Below are experts of layer 5 (counted from 0) of a mixture-of-experts language model. Rows are named router (the router's row for the expert), gate (a neuron's input weights, with its number), up (a neuron's input weights, with its number), down (a neuron's output weights, with its number) and show model dimensions 0-127. Each number is 500 + 25 x the weight over its row's rms, rounded and kept within 0 to 999. Numbers have three digits each.
Before each expert's rows: "comes after" lists some tokens at least twice as common just before its tokens as in all text; "comes before" lists some tokens at least twice as common just after its tokens as in all text. This comes from a sample of Wikipedia text that the model never trained on. Tokens count by the router's weight.

# expert 23
comes after: " ", " |", "9", " (", "|", ";"
comes before: "1", "2", "0", "9", "3", "4"
router:534466492482507501476468513492499474487448459540542511522480538486496517508506468493504517543491486507481510471494570505509539529486472542465499503478542516468499461487516547517502488552511478505502521506535512496484492498532517485507486487514490513491508499482502497510502490486494474520500494519474470525509591489504554472499506529531511513482520534482477416494498485504469537511502
gate12:476500508493460475454472507491510481467518439515530504510487581523492488454512449509461524503515485519469517529500513492478566507517543498508489473455500475504529505474500465563480475528497514495472506479537523529495488475493491493489509494520543538526498510525510551518534504505495461513499497457500473507488483500504484481485502494510465470555506503497482507523467490506463515482473
up12:502454519513483535497502504489474520520484542543515484499542513502491497507482546480515516511495515563520476504483501479477547501471485491459510527490518465482491501445472484506498519507479547466520458509484520523513550464501471489512506533464543479470468500530530517503499498455513513507543499518518520501497506450488534458505490505515548510450501523496497528516473513470450478515537
down12:434481515499499458513445501493479528524487458512508529532486541514509502495514429528470513505533484481530505510542487470443469507489498498524496491518485473513495506502513528515471509497548498482530463471527471521478508497510473503487479503497498463491465514488503484533513466531521506501481459470466461471558519512513491465516517502445511487470475505508535529520472475491536514481473
gate13:499501477494463515523559519492500476511507466504480446524489484444488498573512493508510533498489506482466497508492507503492480502472471480473479501496513465490488468491523473476487491503501489511500493546497532480485475534490472494513507484495432501489498536471477508498477454493526471528421503489511531494524461503512514489537498473494488505564537560533490510507475467520532520513526
up13:445480490524466493471475479469549517503493504475529500543468490495442514483521535547516505506499496505497471517496503478474486524485490531462490507504525504501474491482515537548488493535527506488480502496492477505520555508544503533507466504533491476499495533523506477438536484481516527507503503518485525480509517515533534488514478498479535461488498471439492422503519488473525535507479
down13:511512540502520505497504470467488474543544516511449489466467454473528521510457479502566543513541518523464466533505493495490480503519494502504464531510506511498535487523483451531524557484486510498511470509483477487522495518453477510516515536550512522509501482517527506503495468486543516528512504504475500488511444515512481512448496490473487462514473490489509533510472540517475476510511
gate14:517460490511468429508492519501483494518480504519461512511527480503533494495471516505510432471481502487470515501528551507537520556494489513520508494492495519491518512532456547550488477506475480478470520491488476482516522475496566495499537508528479516539522524471489492469474487499495491484537512528491451503511504493536477520514493482490513520467488503544484535466491467491463538549500
up14:472484463527501538494465468509481517502499506547519475507545501484457452488525476508559517513507531498497495483504506535539490527497441509534468497487456502527505482525498528505486520497507474539494495483503469489533507521473491500544520512480519466502521516489505493528524528502503472525505492527545518458438480435520524523525531480520501521452494510478506505500502461528495489510553
down14:519541505468546501501470479523526502490487502523518490485519466496543490447463503489504531515513533513531473533552469519470469516489534530465538489514471505445483536500502466474489490459507507491499485497470528490495502486504484474498495474550504487526466484511522513530553472498534563510492485513488521500500520537516490493477478551460543494504485494464493501515550494536486496472477
gate15:488531496451492460533501507519499501508501479498520524508494519509488491522482527488512489546474495502488486515475522507494534521525472480529480536495490493458527500448457506471452503535536501516546494529468518512532501479505488472472459496492508469499496508475514478517501514480522447486533474441463512463507503518496535520450524447523533491481512473489481449486570507492514537511491
up15:493495509522501513516468462511535501509526439518494486488486483520478505491521504523516511544518463510497471592478477511489506510529472518489463496514507499534566465489496455481518480494493554484534508485507520496493544486516481527511517498514541512487543547489478503457507467489495461497497498516485515477523505511520492489495496509513487524534502507505494453570487449541527469504491
down15:487512496493494520494531508547557481502569422507505506504515432520502485535475527517478516479526509497482533529470466503487499489566519472528494513503510494493484490521524460569515514480499508484478475478492506533534514497496518524529491473453497535498480541486492529485482524463499483494489502461470511533508514524501482516532496541508490514499508460496533547497481511505519500507523
gate16:542463481448486484515475512497509459539468478458475483499491483505497510484460471489509491515506505455530475515498536503507518522473524501507517524519543465446512547503506506489537554512472502548474554538494495518479501486509505481486529474542515496452471466492517508504471545527462465480482520514516544502524487503524521487489532539513502453498478498474503522470502458511514497480499
up16:512500496538467487483493481481517504504443493453537524485498520456501483518551482469498498467526546494483497482479512503495510543492509504505492515532489523495546497469513479539500509508503524492471549525481489504570542480525497475493463479502466489489474479454515481493516506501516501555489493490515471514520535495477491490496502524477517541540506536508502439459471507487465520433488
down16:504457527479506506496503534488533492515508474508487510457478489487508504501510471525515491455534464471503528493527424502441540488498515497481494494547481497474514499507466507519500459499495466549543519469488507473526538540480468498497501480464466505442465519474520492459508505473499511497505485522503461478488527495507545506485545495486498494554504528501505515515507466506497486453447

# expert 14
comes after: " ", "1", "2", "0", "9", "–"
comes before: "0", "9", "8", "5", "7", "6"
router:511504505513507486538470502497550515506468491476521510487512414517507460468516487506505516478483498515494482484506503518490454478530587486488520483492521483509520492521508515515489511485499464544520491502481501476512506477453487467502493541487502451503510505527499525536554520480507500509515508530473518536462531525509475491438507515537489562497460517495529526500503519521531487459486
gate7:475499469485488487501537483507494536497464510511500495491522488478511511469423539528491471502489451555529493478482527495489493528515515520512495473539530489495482508486506532496517518499514481501506495514524523465529482505506506470495519509488489512459485513516532524521458573470511486532520429510472523460493508502524508480529528490519443546491512526475484482489508484563477521469528
up7:495488491520509470508512515431493494508439549495496502512506515519506493463473494519508514530537518525504500521491481494543481523468480470540532524531501484541506521502458494526517520523524477484512565504542514471479477446464507548517498502545495481522493472510487526467537511484518490498515550480475497496500491518484511497491479487448473483518467552536497558502510511501481499472522
down7:504535496504479473488482508491496487490530508519538487490496512443510458503508515494524470449491497509512473512524506529487489514500509514521490475513537489501462517497505504455530490479514495517528503507491425501516461535452472492464506522548536534475507537521478489437507490520502531518481537541504496507533551512516496489527499480509508499491517445490443440498482503472470465521526
gate8:552497464482510522453524481516499527516522464484481499520475500499467512460487518524535532478490455472492506465512517524537499532478542476533464471485536478505466455499531474483501506539501499509489542496506524515492558515492479456486496501511511552483499516519499494494492540506511498469530517499490468457476517512520478505448508533537480533524553519496505455475507514518540509496530
up8:514497487529508495512500480529496493584504506496475492509479485524499481466460492519533548524510501482478501495493487497509504430514509500509487486480464474497471523515504516506475527541496521516467524467506528475527558496528536510467505489520470481530503520505523527492538514477512486517475539477578518465497509489525524531471485494475519553528498538455499518531528494485488548499520
down8:505492493464486496509460521485528487500467494460491509483473453543492521524485551511508506491468508526529497509524519425546467521526511522522488495471530470502505450500548514479508535503523486491490520477434474499532441492519498498460501488516495458496545508515523506502515480535503490498531529513547474536501503524493513471525496493511492469449522513512532542504492483480506482490471
gate9:492458490476498500520516488535515492505482487475525485464499436505525528505482446487491508493522520496485491497519485483498502511493479531544439532504475504481502503526492532528495514493528473518520522473517591501524491500447491471508486492525501509511510500492476494536526525485507516585547508457522521516501492529486532504500506507490468518540500523499456457492485554532509516487511
up9:496499492498484453477491537504547518507473496502510504499450516483509511484514493507519487513499529514461452499429520524524539494515555503534461470548479495523552509514521526527535493470473522509491490511502510518482481532437520489523448495509495482467503504537502486478473501503544469520516482517495470481500525545481482529496526507529459508525505483534500531502554499456503521513486
down9:470496467524506544480475539479537496546460513471515515513473495512483486487463482489544478519505501503505501501446489519526508530519478498514532518499529495496502559497484498511496523472525487497490516489489541477528511524458477513481510518509498501474470485452481477523472516494439516556528447476523490466479527492485535548485525498499464473531527459513490492483506549486528504549520
gate10:512507502515489515475461473510506488511490481483522503456538473506467508522470509502483547484465484499456520517490510494513510496489540516475454520525517510498522489450486523517489562562519438505479493505468546501531454479458533493476505479537493529496469522507477482499517535537494496495514534500486531490489514503506528507555499505525458551531520458503515531503483479474479520518472
up10:512447469536512477500484478497482519497462504512470473488524506501477485483498529486511478508532548456540509470460499527492523522524494515483462493480500501516476535521533490504540487559491517499495493491475516494487542489477512478469487517480493465530513474532525469540530511517482526478515513537529475501496494503549477487503510525543432505531515547442478479501519509497541526453501
down10:478494485497516515550484540504538456472505519483481491484521473490522520509509488518505488500517504540503532464487514462486500487488470501478508487529513504534543501429494523517538522522508488495505483470489518518474517513494522507528547516482491424448534488527468496498544458531518489553486485479532480504479551469472473552500511513510475476538517498504507499521527533486495514488538
gate11:486503550489488476516530496535543474511525474504544486486503474522458483492463466492542538510492500476504509487505509536519472510500489497475544522539515515507477491452476501524521499557518473475530474488530514483526479483469527515451507478494516550488563525500482520507504503482445478495505497464481490478525493483506542492462473497502470501476486514513463449489491511518494433515504
up11:498498537505469506466514508472544458507488535504477503518505476543536460521452508500479477524504529540506499475494501528501471470470507468493480468509514511500484518470554501486502491538505519497487470517464507485483497502570451462512524534522477487497515543518474482501489502509512455488448460489467485475493474504477529484531498509509473528561497521502542516517478476509481482552520
down11:483531537501485479509518490490499496517521425499512494476529480498495514479495503499483487494538498520490466503493488489529472462494502495506509505473529495529429514499490519507489467478504539485468491483501507476469550512488447484499504506507551490468443511510483477459505487483538532538480504491438513480482537520502549496463524476517481521513467535473450468465476475536510535503481

# expert 6
comes after: " ", "1", "2", "0", "9", "8"
comes before: "0", "9", "8", "5", "7", "6"
router:486489514533493508514487473503536487487472504500527484463490430514507504512506456525486501487492497504477498491508499533494435471498568487499516487465544494493479499498534508503498500486506464539508449473531469480498503476477472471524513477512498504517468535536481520528571551493513517492508517521490481528449501524532503495430491508524524547505472501516514509464478505498493472460489
gate1:517485494535477506529492498502477502487492436509489492542524491496519505508527438489461506448484517552467485492552524497483456499485530536505509504453527488487490521525464498539498482499506467525550487508514516485515499471491494502493531497487488536525504555545501502496524500498478466477541492449501529547510492515510497448512506528520509471531525498501556490450480508498503533520492
up1:502476486502488474520463501518482496557469550515495490449502511559496436490511493513528529492431478480472516484505449529512538489477514503524523491481536485509485508478475490457487465468506507524515480471502546518488480489479508509485506513443512492498515524519532470505522503509517496507501538473471460520466532476504493505509472496488493480520521522496472519458495492560485455535480
down1:478553454480490472520499499493481549487484493487474497477502464495474533532515518545488502537486510503472485524499481482477503517505473542538487503490503513463468464472477500469506548494495484523523468465532493494518500451467544496504492482502513520528508499462506492468534521483502476491492504531452440508505503496481443477535468533529511466496510503552486543541478488481531513473514
gate2:475506501487485481505521485514521467502491488491536480527470470499480502439535496520516522479503523520522483522524518469469490506518514537518493479469524495474532500512480510515464501529539497485458536521523509448524465469508526467537527485490562528478493510475532508496523504506464537520521489515475520502452492467488542457470542502502536483497517467456522443482501530476537480476501
up2:513453535477474487490500516497426540480510505540470474505529503519499506494498515512470494518497523518495472469494542453518514495508487519501483479507472486538502510484479552496484505489503532457472476462485457517473473496538508496529497508476510522488483494477495503549534531509479514515468465518516509446495511521487488485543570495472502480506489522435477532475490490448467481498491
down2:484522471496517470492494504465451450472475513478498509503499522517515520509539477514516510480504475474457502521492497494469475506473506471459514457490489518501502494510491486530483504493532469525479500537479481476531500530474496507451465474549429523492472531492484526478488478506489499486546482504519486510556479493526488539457464506550516521535536519542494459492471472543479509508527
gate3:472538487537487519525518508528513538466477474517480489529520497466499458496545444529497530523501509507503495498533516519482517512523521477487478523503554521559501515513500524500509482536515445534508517519506553484538480475511478508528503498538503537467507484519450492519473517538464492498500500462500470522501481551534481549452481485523481501494482477461506508487492508513488532500456
up3:488494498545490492524527455502461488471472551525519428486541486460503504516475500460493502550493500514503534456493518533531491517508469444513451523473468465516498488479515539521450494519496507499509496472502496496497541515533507539524513508492510502488505472503502491452473535501485482519502484536481514476521518500514508487522510494495482451489452507458486490526475527524471472542521
down3:478476549513530500483494493464566507532490530452519503549491506500533503486498499473525498522497512446481529486482498518493520521513504488571558503506517474454476518517504484481480463520509526482504466496491480445526555526498508460486524520498546507545477516482512481508473534518532466460494527506493507498495529510447494486469493492528493486488480540521508484474484524516521508486492
gate4:481514533501455495505474465507512484492449461494497460475530521471480527524484483483472446467449486520504481490500501539473463517487528488472486530489499521517490484482476486486518495528527486492514539532467518462505461486513488471508508521497574532477492509474467499499515516514506499542519469505449474502510498493517484469480490514512528548488543476487506493527488532506465549483559
up4:497503504494481464518483502509478493540518494514472489495517514495488494539493471556472522551524430495511495465489553523476543473497490514517473490489475478512531501495508520516499510491543498511496487519507544569519459514497505451490515518485503453524504505539510492494497527509476537502529502492562503541506480505513457506531503529529431489491484495490544502549478491530505495491522
down4:512478525502522515505524467460488517456483456530546518544523483536453467482497476521493528535547520511494506474494502491549478515502530500514512502539529512528509526515476512507499483466492504520501489494510549496516564554478490505481491504486544507481546524485464499510535467529518504528472520448487492500494475484457497494504517515533492556428505497509489499477496506525507505478511
gate5:503515527483486489512504478493489523525450470499503478531505492452497545519529436517518506522503491510479498522523527527479451501492530413523464503552514529483502489478483519505510468492513493516502490494506472477495459506501519542496507500516504500531516510485475503512485519471509501539499465480485494502544489467540489411489531545523507491513499483474457473493475538508482513465486
up5:512506498494459498447478470495529467551516487495550459527510510527541464476478497500493462532510467526475553490521495518478486520548479469548494496509547506466545531506481500510455515509522531539516515501495511513468502513474466482506504522491466502478479501500515479546481504527525525532506424475507485467494501529490475475461499526526529471483496500516470494507493492492481522486517
down5:507537504543510528492468491496515494489500500448541481503534529523497467527482506492482496527487521479527520515474473486492488518495513505523493480433510489479498482451514507459450524504456501522470471519500467488471518484485456506545482515476477474507476471541485552500465530548524471534507478562496498521484518517518470537497497498548518470508510538494489463509499537517496528485523